Experts of a small language model: 45.7M parameters.
Below are experts of layer 3 (counted from 0) of a mixture-of-experts language model. Rows are named router (the router's row for the expert), up (a neuron's input weights, with its number), down (a neuron's output weights, with its number) and show model dimensions 0-127. Each number is 128 + 24 x the weight over its row's rms, rounded and kept within 0 to 255.
After each expert's rows: a language model's description of what the expert responds to. This comes from a sample of Wikipedia text that the model never trained on.

# expert 50
router [155 108 104 109 103 149 139 105 105 151 107 103 102 100 105 107 150 149 150  99 116  99 103 154 155 101 150 100 104 104 151 158 151 105 146 155 152 105 153 100 149 111 148 106 105 156 149 149 110 103 151 153  98 151 152 148 148 107 111 101 155 105 148 150 154 155 104 104 156 108 153 105 104 153 100  99 105 105 152 151 147 152 153 157 149 151 157 152 144 104 149 150 101 152 152 102 151 108 155 106 150 104 148  98 151 100 102 151 100 157 103  98 153 155 150 104 157 103 151 102 150 104 100 150 151 106 103 106]
up8 [137 113 114 149 136 108 123 153  81 117 102 111 136  77 135 124 104 102 126 110 105 135 103 130 118 149 115 178 128  81 181 167  86 100 138 131 128  95 130 111 142 140 133 130  98 112 122 149 103  98 145 159 119 142 159 134 145 109 141 107 144 120 119 150 154 130 124 115 172 126 108 111 129 204 121 102  82 149 110 105  92 113 129 163 140 128 129 153 137  91 154 167  91 154 159 126 172 121 125 102 150 127 161 158 108 114 102 110  90 157 137 151 161 153 140 151 157 142 158 136 120 125 120 135 114  89 122  90]
down8 [160 164 133 114 140 145 137 138 136 117 132 137 109 148 140 124 127 152 149 143 152 145 167 114 100 128 119 139 140 126 103 163 100 147 102  91 110 132 155 140 169 136 139 129 168 154 118  99 130 104 136 135 135 172 158 105 135 128 137 116 114 114 124 129  98 162 140 112 114 117 114 109  68 140 138 149 146 145 100 114 123 157  98 150 151 159  77 140 154 114 159 156  91 110 122 115 101 119 179 127 116 126 115 119 125  82 130 177 150 155 138 117 141  89 122 119 140 134 158 103 136 138 190 108 107  92 144 219]
Pipe separators ending table header or data rows, plus endings like el in Hotel, ation in location, and "place".

# expert 73
router [154 104 107 104 101 147 125 103 108 156 108 106  97 105 108 105 149 148 155 102 114 104 107 153 151  99 159 103 103 107 148 153 150 110 145 154 151 102 155 100 147 104 157 106 107 151 162 152 112  96 154 150  97 158 150 152 150 112 114 108 149 104 150 162 158 152 103  98 152 107 154 103 102 154 104 101 100 106 154 150 151 148 150 147 152 147 155 144 137 103 153 150  99 154 149 111 150 110 156 109 151 100 152 102 147  97 101 156  99 155 103 105 155 149 152  99 153 104 146 105 149 104 104 152 148 108 100 101]
up8 [120 132 165 134 116 121 139  91 130 115 138 119 102 159  99  84 184 134 174  95 141 123 146 140 138 134 122 105 140 125 108 189 149 163  94 155 156 122 132 118 130 118 148 143  93 136 147 181 122 140 168 128 156 153 162 172  95 140 113 122 107 127 121 152 147 119 121 143 150 100 112 135 121 152  96 118 123 143 166 169 121 139 125 151 164 149 122 137 113 129 171 116 142  94 151 113 156  92 135 109 143  93 116 132 172 117 136 154 134 130 157 126 159 156 113 126 174 110 113  94 145  94  89 162 147  90 109 157]
down8 [125  91  89 143 188 128 121 123 131 135 133 107 133 132 163  93 149 105  80 137 103 142 142 125 169 167 118 134 149 183 151 130 190 143 177 129 128 154 118 134 105 111 164 195 124 160 120 106 113 120 105 143 119 138 109 112 155 129 137 127 112 132  96 105 143 127 135 116  89 140 139 134 127 122 142 108 125 141 173 135 141 122 112 170 119 140 115  90 158 148 148 184 110 110 125 169 120 103  92 135 106 132 134 117  97 152 158 107 138 149 116 120 142 144  97 155  94 153 173  94 120 114 121 152 107 117  99 127]
Table pipes between cells and inner word pieces like is, ed, em, cent (Allison, visiting, century, torpedo) in general text.

# expert 37
router [154 102 106 104 102 152 133 104 109 152 101 100 102 105 105 106 155 149 151 104 111 105 105 153 156 104 156 103 107 104 150 153 147 102 149 155 155 107 150 102 152 109 149 103 104 151 147 147 111 103 154 153 106 153 150 153 145 110 109 106 156 102 155 147 156 154 106  99 153 105 156 107 100 155 105 101 105 102 150 156 151 149 159 151 152 149 148 149 141 107 153 148  97 152 150 100 156 111 156 106 151 100 153 100 151 102 105 154  99 158 101 100 153 148 152 102 151 103 151 104 150 106 105 155 153 104 102 106]
up12 [138 141  41 108 132 119  96  61 121 120 151 163 136 126 149 108 143  97 148  92 119 150 110  77 167  54 149  96 118 105 152 111 124 136 136  86 131 136 118 113 140 119  97 142 127 151 117 106 137 154 139 167 121 132 111 116 112 125 123 115 146 142 135 100 151 152 113 162 149 121 119 110 133 103 137 120 109 106 108 133 143 134 161  96 148 135 107 160 135 131 133 108 108 161 159 128 117 142 105 139 119  85 150 110 112 107 138 120  95 147 149 124 120 136 144 131 126  72 148  88 159 127  98 166 130  93 134  84]
down12 [127 119 124 108 107 143 128 113 144 117 125 106 105 127 145 151 121 164 139 147 125 105 131 137 117 102 151 142 143 127 134 132 135 151 142  98 130 140 145 161  96 139 164 156 111 111 115 126 127 125 120 152 162 129 117 124 146 120 128 136 136 128 149 123 147 116 159  93  70 109  89 116 167 138 164  85 139 107 120  98  85  95 153  77 100 107 123 123 156 111  99 149 113  72 128 139 117 140 157 146 101 105 116 129 104 106 184 210 138 148 127 169 125 129 128 162  75 132 147  88 139 125 143 125 156 165 175 166]
Word-initial capitals and stems such as C, St, Br, Cent, Jan in names and titles, plus endings like ank in Rank, ation.

# expert 63
router [154 105 104 108 104 153 133 104 105 152 104 106 104 104 104 107 154 152 152 101 114 103 103 150 157 105 155 101 104 108 150 154 150 102 148 151 157 108 158 100 150 108 152 106 105 152 156 148 107 104 157 158  99 152 157 155 148 106 109 106 150 101 149 151 154 153 104 105 153 105 153 100 106 155 103 104 106 105 152 150 156 155 151 152 154 149 150 149 142 106 152 148 102 155 150 104 152 103 149 107 153 104 152 103 154  99  99 149 100 152 100 102 148 154 152 103 153 107 154 107 148 103 105 151 150 105 102 102]
up7 [135 135 102 121 135 127 158 116 121 142 114 108 144 133 122 126 126 128 153 116 118 108 136 126 138 155 103 152 122 143 145 129 125 151  95 139 123 132 119  90 132 143 144 110 138 142 125 140  96 139 104 121  97 119 109 141 136 160 130 160 140 121 131 104 156 164 101 102 142 112 156 106 120 141  75  76 113 127 117 158 105 178 170 133  91 136 125 127 190 108 162 116  51 108 127  96 149 102 182 136 176  93 138 103 151 104 123 151 133 136  84 107 142 176 152 127 149 143 116 148 143 119  94  75 152 181 135 134]
down7 [ 99 157 127 136 115 133 129  93 175 108 115 110 107 133 124 130 129 153 162 100 125 145 104 135 132 136 145 122 109  82 124 116  96 152  85 105 139 118 111 125 154 129 130 178 166 150 157 138 109 191 117 149 172 121 160 115 174 108 171 121 139 109 124 123 115 111 178 122 103 101 141 110 147 135 144 111  89 152 112  93 110 135 143 125 140 151 152 100 169 111 149 135 129 137 139 150 163 170  99  70 165 143 134  94 110 149 128 150 127  98 157 155 156 138 152 153 110 118 138 175 125 149 103 105 158 118 107 143]
Conjunction that and which in clauses, plus pieces like m-uch, respect-ive, Ev-ans, Le M-ans.

# expert 6
router [153 101 106 111 101 153 129 104 106 153 105 101 108  98 103 108 155 148 150 103 114 107 102 149 154  99 152 105 103 108 150 156 147 106 150 152 152 109 154 104 150 105 155 104 104 154 159 150 104 105 155 153 101 149 153 156 149 111 111 103 150 103 151 150 155 156 107 101 154 104 154 103 105 156 102 100 104 104 152 151 154 154 154 152 154 148 151 151 143 104 154 150 103 150 152 104 152 105 153 105 154 101 154 101 153 103 104 147 100 152 105  98 153 154 149  99 154 103 150 104 146 103 106 153 151 111 106 105]
up8 [128 118 141  93  88 113 130  92 114 142 110  97  90 147 116 107 130 110 177 101 112 100 131 115 139 119 110 116 133 131 119 173  95 161 109 169 135 137 133 118 129 136 135 137 115 145 141 127 121  80 125 130 107 167 157 135 119 133 130 141 152  91 157 144 104 187 104 170 108 158 142 130 112 144 139 149 149 123 132 112 126 136 165 141 186 161 120 142 138 149 172 131 137 119 173 114 132 136 158 176 132  92  47  95 151 136 129 101 146  92 132 117 106 113 142 172 105 146 114  89 159 128 126 139 137 110 104 119]
down8 [ 82 155 113 144 143  93 157 148 100 127 138 123 142 160 156 147 130 150 130 189 126 131 118 136 133 129  83 153 106 122 109  88 140  90 137 120 145 133 128 122 165 117  96 140 124 128 132 133  83 144 113 119 121 107  85 114 109 159 108 153 140 150 127 186 153 146 112 161 136 141 116 121 175 136 105 122 118 151 169 156 115 105 151 119 150 134 112 123 147 156 140 154 140 105 151 116 134  93 128 130 142 141 124  89 147  86 148 189  97 115 104  86 153  92 116 132 109  96  69 156 124 124 110  98 106 133  94 156]
Opening capital-letter pieces of names and words, often after a bar or dash in lists, such as F(red), R(afael), Gen.; also and, but.

# expert 42
router [148 105 102 105  99 148 132 105 110 153 108 106 102  96 105 107 146 142 153 106 120 108 103 152 156 103 152  99  97 105 149 152 150 105 153 151 156 106 158 102 156 107 151 107 101 154 158 148 109 104 150 150  97 149 153 159 149 108 114 107 153 102 151 150 153 152 101 101 153 106 152 101 102 153 103 104 102 102 152 152 156 152 157 156 149 143 155 147 145 105 150 151 100 151 148 104 156 107 155 103 153 106 153 104 152 103  99 149 100 155 105 102 152 151 152 100 154 107 152 100 150 103 102 148 149 105 104 106]
up1 [116 130 112 124  93 121 144 131 132 144 123 152 144  77 133 111 139  68 149 176 124 133 167 162 108 124 138 132 111  93 129 143  93 141 131 166 116 138 115  95 122 117 141 121  84 182 129 153 136 132 110 163 125 123  99 105 160 128 143 169 153 109 165 119 165 130 146 117 125 130 131 111 124 144 113 138 124 153 151 146  85 137 162 139  96 140 166 181 114 160 145 141 124 140 129 141 121  40 118 111 115 116 123  69 133 137 134 138 145 133 118 140 148 156 111 112 150  95 144 108 139 181 108 129 151 139  91 159]
down1 [121 138 115 138 149 156 133 135 157 113 124 124 120 110  93 107  94 140 107 127  98 128 116  82 160 114 147 108  90 131 113 140 125 136 160 122 125 178 149 157  95 139 144 131 111 120  99 141 153 137 101 136 139 121  97 122 118 142 160 144 117 124 134 124 140 170 132 118 104 133 118 129 109 194 172 124 168 106 117 130  89 187 117 121 165 169  96 125 119 113 145 114 175 155 160 130 145 129 142 177 134 117 166 172 133 142 129 159 163 103  89 179 158 119 125 167 101 126 101 107 161 141 123 109 106  85 143 115]
Pieces of place names and terms, e.g. Mississip-p-i, loc-ated, Gen-us, St-reet, plus and and table pipes in lists.

# expert 49
router [153 105 105 107 102 151 133 103 105 155 101 104 104 100 106 107 152 152 152 103 113 104 107 152 153 101 155 102 106 103 152 153 150 104 151 154 156 104 153 103 150 109 152 106 104 153 150 148 108 102 153 154 101 148 152 153 146 110 112 103 155 105 153 149 156 154 104  99 154 106 153 102 103 154 103 103 105 104 150 153 153 152 150 153 154 151 153 149 142 101 154 151 102 154 152 104 154 110 152 106 149 104 153 101 156  99 103 150 103 155 104 100 152 151 152 102 150 106 154 104 148 104 100 152 152 108 103 103]
up2 [113 110 152 105 120 139 158 153 109 120 145 114 116 136 116 162 103 116 136  82  94 181 136 156 162 119 150 125 100 181 111 139 185  86  85 108 119 101 143 125 133 143 133 121  95 152 150 142 141 147 150 141 119 121 130 179 126 114 120  98 123 128 173 152 171 127  85  98 149 115 148 161 116 150 142 127 109 116 125 161 140 124 111 111 138  61 124  98 114 118 116 127 124 160 152 140 102 157 167 147 156 108 132 123 123 138 116 163 108 140 114 169 119  97 132  89 148 123 139 145 129 140 110 163 148 106 168  82]
down2 [ 98 159 124  94 152 141 122 135 119  95 181 177 149 174 148 143 131  72 136 166  81 114 127 117 133 117 112 147 148 132 105 131 130 126 136  99 124 123 160 105 131 129 110 156 136 128 126 127  90 145 121 177 148 137  88 131 127 151 110 126 129 120 152 124 116 129 126 139  77 167  82 102 115 105 154 139 183 160 142 131 135 102 139 133 165 150 123 119 139 138 105  98 120 172 124 115  91  94 132 104 107 165 104  95 151 113 154 165 127 100  98 131 156 151 120 157 138 175 111 126 137 103 166 141 107 146 134 163]
Pipe separators in number-filled tables, plus function words like its, are, is, the, and s-ince after has.

# expert 3
router [151 108 101 106 101 153 131 102 103 149 104 107 100 106 104 106 152 157 152 100 113 106 106 155 153  98 155 109  98 105 151 154 147 101 148 158 155 104 151 106 147 105 152 105 104 150 155 153 104 104 154 152  98 153 154 158 145 107 114 109 151 104 152 147 158 153 103 104 160 104 151 106  98 156 103 103 110 108 152 153 148 147 154 157 155 147 154 143 140 105 154 149 102 153 153 104 154 107 154 102 155 107 153 100 152 107 103 150 102 156 108 102 156 150 155 107 156 105 151 108 149 107 107 153 152 108 104 102]
up2 [109 119  81 102  99  75 102 123 106 154  88  81 115  74  74 103 164 141 138 102 136 122 120 106  94 127 137  81 130  74 130 105 147  95 124  79 136 109 147 131 160 135 174 138 104 142 154 121 100 128 111 167  64 139 173 163 120 105  84 138 208 123  88  90 123 113 113 126 152 128  94 116 122 143 126 108 123 107 152 132 110 124 123 137 138 130 127 101 146 136 148 127 116  99 131 131 105 134 118 128 152 110 133 120 125 128 143 119 150 146 114 132 130 128 141 112 161 121 125 132 117 125 124 137 151 142 121 132]
down2 [151  99  88 113 134 144  99 125 144  78  93 114 129  91 104  86 153  83 117 125 121 104 140 162 145 148 129 123 174 116 174 124 187 167 169 156  78 114 175 131 120 106 112 133 127 107 149 130 115 119 117 129 151  66 131 137 153 119 115 129 156 140 139 137 144 126  88 145 136 123 163 140 142 157 139  98 137 145 118 160 156 126 121 119 128 116 111 149 122 131 109 132 174 121 119 135 149 131 105 156 103 114 126 163 109 135 122 134 152 141 142 138 140  76 147  95 143 122  90  81 142 163 140 150 145 170 161 105]
Early pieces of words and names right after an opening letter, plus pronouns he/she, e.g. D-iam-ond, Gr-ee-ce, Bl-ack, de.